Experts of a small language model: 16 layers, 96 experts in each of 16 layers.
Below are experts of layer 13 (counted from 0) of a mixture-of-experts language model. Rows are named router (the router's row for the expert), gate (a neuron's input weights, with its number), up (a neuron's input weights, with its number) and show model dimensions 0-255. Each number is 500 + 50 x the weight over its row's rms, rounded and kept within 0 to 999. Numbers have three digits each.
Before each expert's rows: a language model's description of what the expert responds to; "mostly gets" lists some tokens that are sent to it at least half of the time. This comes from a sample of Wikipedia text that the model never trained on.

# expert 45
Opening pieces of given names, often foreign, in athlete lists and author credits, such as Ja-, Má-, Con-, Daniel, Jean.
mostly gets: " Daniel", " Alex", " Jean", " Tony", " Marc", " Cor"
router:541545533630475529510499503508510519557541542514529442447475507573458477576545509475487505518536533519547447402358495589568457484558501546512450487503440482520504503472475482511489440394468391497463571549543550491459555555405340494497581416469482519542474469464434468520492485475492500495516523511499568389446484491532530399452479491419532611491660448612561547428548451560416463488494521454486529462499469518469429450453523553457542560520438586484464458531588481552553520458555436441460506518500578570488535472489568418515501550456537417582501526447463559604627525434479581511494450483374523529463501519498462492446571485548551488545521514496532489563598553582467517419496497495537448517447476507455564487496473554456521466479474456462509492460487624496456472451497505
gate0:539488557589518559515493462503519531459434481453545497514626513550531480502545535443563480544404455405525606426486518548512612443482518510506470542511469563466492519478361503523638537505458501418449497390511593448446450545494541487442558459509576547536484468448430435584555512450492453559488472467510442441461554520461510460492485546464510497464471427546571505515450577521481535566570545502532542332460489465423457525549487542578492486514478522518458546571467487517506520456554541511523427463480352481592521493615479502503474559596544476480415473467489514503488557481499450485483421454453508492486531511535504553527480511515466484462611514466551549562600453532655586515476530463581468538481541514452487478539573530482546481521487436399478498510452597415461493481493403
up0:469556524494490593575480474477467492587479398514473528553547523464482457524510498519510542475455520549379509584494495560487492554546513476515476509531524502538453443567624520584420463484511435505536563521392401503471480459453469594542407579598487448500541536564450551480509526509433575509478473542454579483545418473449584514443508471506500494536433539514464497528559423461503449498454414538543435530440551506564448502391549557557565546492484481470504430377610541569491502557482444508512468613502541601564497529452494525454505532482499488445536498485546481604459542428441511509562364596530469520407468469579507521508450612499559575496384485587479496506448534500498494507539521546517420410464522421479530493467454478550511559553520443580570434510467522527494488466439575
gate1:460571391466445481492465513473555508553509475505448437526472457550446443506626486450558371485464476565549475477413466594429585523473450547538460573512536505526565480506504470464493566492410516558434461508540570506544521463467500457560544426499520496466477591414485425473498475445527525495547458542608408404472481521493502556476551442449477592546491551469443485484475483552452502543482434559459432475494520515492506498467504561579449523452493528452433492518502542534525583415522537530601560565468542585545590564497388505573527494588553469487532576455608420546460464369529595650499536547493517473513496497485584475456457481491460568468480557443563472505466521537442430525517397441444520493418589524494542474485479538525508531461472466395529414531516527526534499575510448
up1:504626385514505448488525409489498559545527544464517437474533555535489524429501502534496473580563467514540501529549551506410493470405615498603495467452473406498527467512602527456462455598614515427490490491506556604553410462527490509487485476523479476509484477451495536555576527478487513458563388500496406505537489495491505426500528375430447416526498491505433532537479530465486489510522523512560414602467492593537555524480578484445591453524491484520506559496465517527417470537500501471472493508524567447423565495478382476517420544628476486508470500549488442536521453611496451437532548493411477447398506523552425430490507363496482492500505482419529539483478435466511499519485521513543461529443628439495544557545616501544552484424529529436533526418562443566535446451504498
gate2:484440515529571427516429500511477525569530474598479494426529467524572467467535545368524431548458491466426434531448521521533524463520516528559514482536456433474514544505604495503488467484592391451519495537563404476529501426472455485502527581562538482518466497491554485517455543574566456472514475426551589519425492381512532469472547508487503564567545626421531532528493468545508510528480511486516484469431476628522479482462551508451551532514465568589488570529509427468495555557577501442507477476522468492498415498468532465422396486472596462499532577458419534562577502565573500474437548509553461551604423364475452445443457402417465396482600497524586442592475475536523526604585536509551609535553494445500420542514501484507433471479497500534441569526480503478515500502469531
up2:486598466458311593469552582544477497426414527467528460567414566505436523528464425565514481418491497546600478513552480480424513519473401473457435561533496502521492526466501559404515504540458603477495506457505513534494483528531528542421511446405444417508520468415449518421536510490436488537550575522549334492482566532491461553523474462520483494435426422458518477497484582489469485494544529518453543582564553434524525537547452479581502492528457534487564470479457559544543413443428490514516617507526452519509495552455483556553550532601373567448426514512535439460454514417457475560533461453414498509472568543448563540553531575502507543509508513530408552435502535448513497426493487410492390454479577555515541492468427579516567546534517522444547475528557491502496490493485521
gate3:513545488502567507577502554522533522470421509488453397453472517479516495474530564553525531571476495477454506559380500483519482526587550464502450444447564532517454372465491553491441534556408554482543575431537387551559544578462495513474467461483567461503469420564535517390430552385477546523464573429495440399480391535564530465454432527470497499504518578404455497512542486434538512501402429370530490555527476541445421484508495522495452468453512444530459493506566510551452455506458545384502509550464454586479491440553507441521500491459562443493480499498504522561495436482443517521516543431453491409463517516472544507382514644540413523566478472582530588515517418578444501494486547524540438544484463548550381468569477533513465449426484459507481483593540479488438534488562562
up3:501487462457539502515462560484582506602464441489463421574507451479653505562526449491459583473481453473526644500486508462473555439514543537516564480421424475526495582470526478595516497538472476558488514501454486415510493490510432585463525501476452549464529497504595447510548484446424466506447488573509420491476540514497366449508459412522481518564519493378491502535524491547522519610532512531546515457516506513530461505520473528498471509492615503625528522518387552462502525453455490519509440522596525520504513495446591623460522476457471470398437616478446494403425534521514461486434600448509485482509413462444454488534445494570511532500497584596526377559575484519514472479440507519480494468575470481495398509529536473523485488467486455355617519553484552574522466432466508
gate4:505542517504377423485566553498519486504520521577520591461494567433515521451507456566514514476487383561427533576524463497489460471495470460519459584575484503486369481443567507523531522520547441613482528487453490539544550547498535521415467495518487522525385531552493494539483510497549548467532427524522473517524341489500489511451456510555414538584531464550466440510466517622544534526489489449569474501537474556504503538443481561495512537473463482481481431470401523583437492566520500448464457427485540498515532565542490448459496582569481609446544555525489496479516379472543486452499456479392495450513461485563466424503575547413566505512418438474485430656315510517560554449487464467476470417572495489446494502614495506467449473511528525420483507577466525456533574536436456
up4:455511520549427516460389612473440512489480464488546625459459562522538534500551486542504520530499455577470525542499437438530441517464501534509474541517552502595443498447517500480531505501494493568540520564485475545563499495509403559441439560549598476514519477547462514474450558507550467533466441499527432531486360515483463428416501478513482637499521413465503579474490605615544483472476503446558556543528441489535380499485546588526463532507400549482446482456452551474423509532508450477517431543549624414545441597466499441540528503663528531479469538546554467511483471491410494552427493444455511456471481578497452523462592516462580468506551417524504499597424590558545483438532425467446484410521472495478512439527524614512483558526539538514512493543516500402431528554479463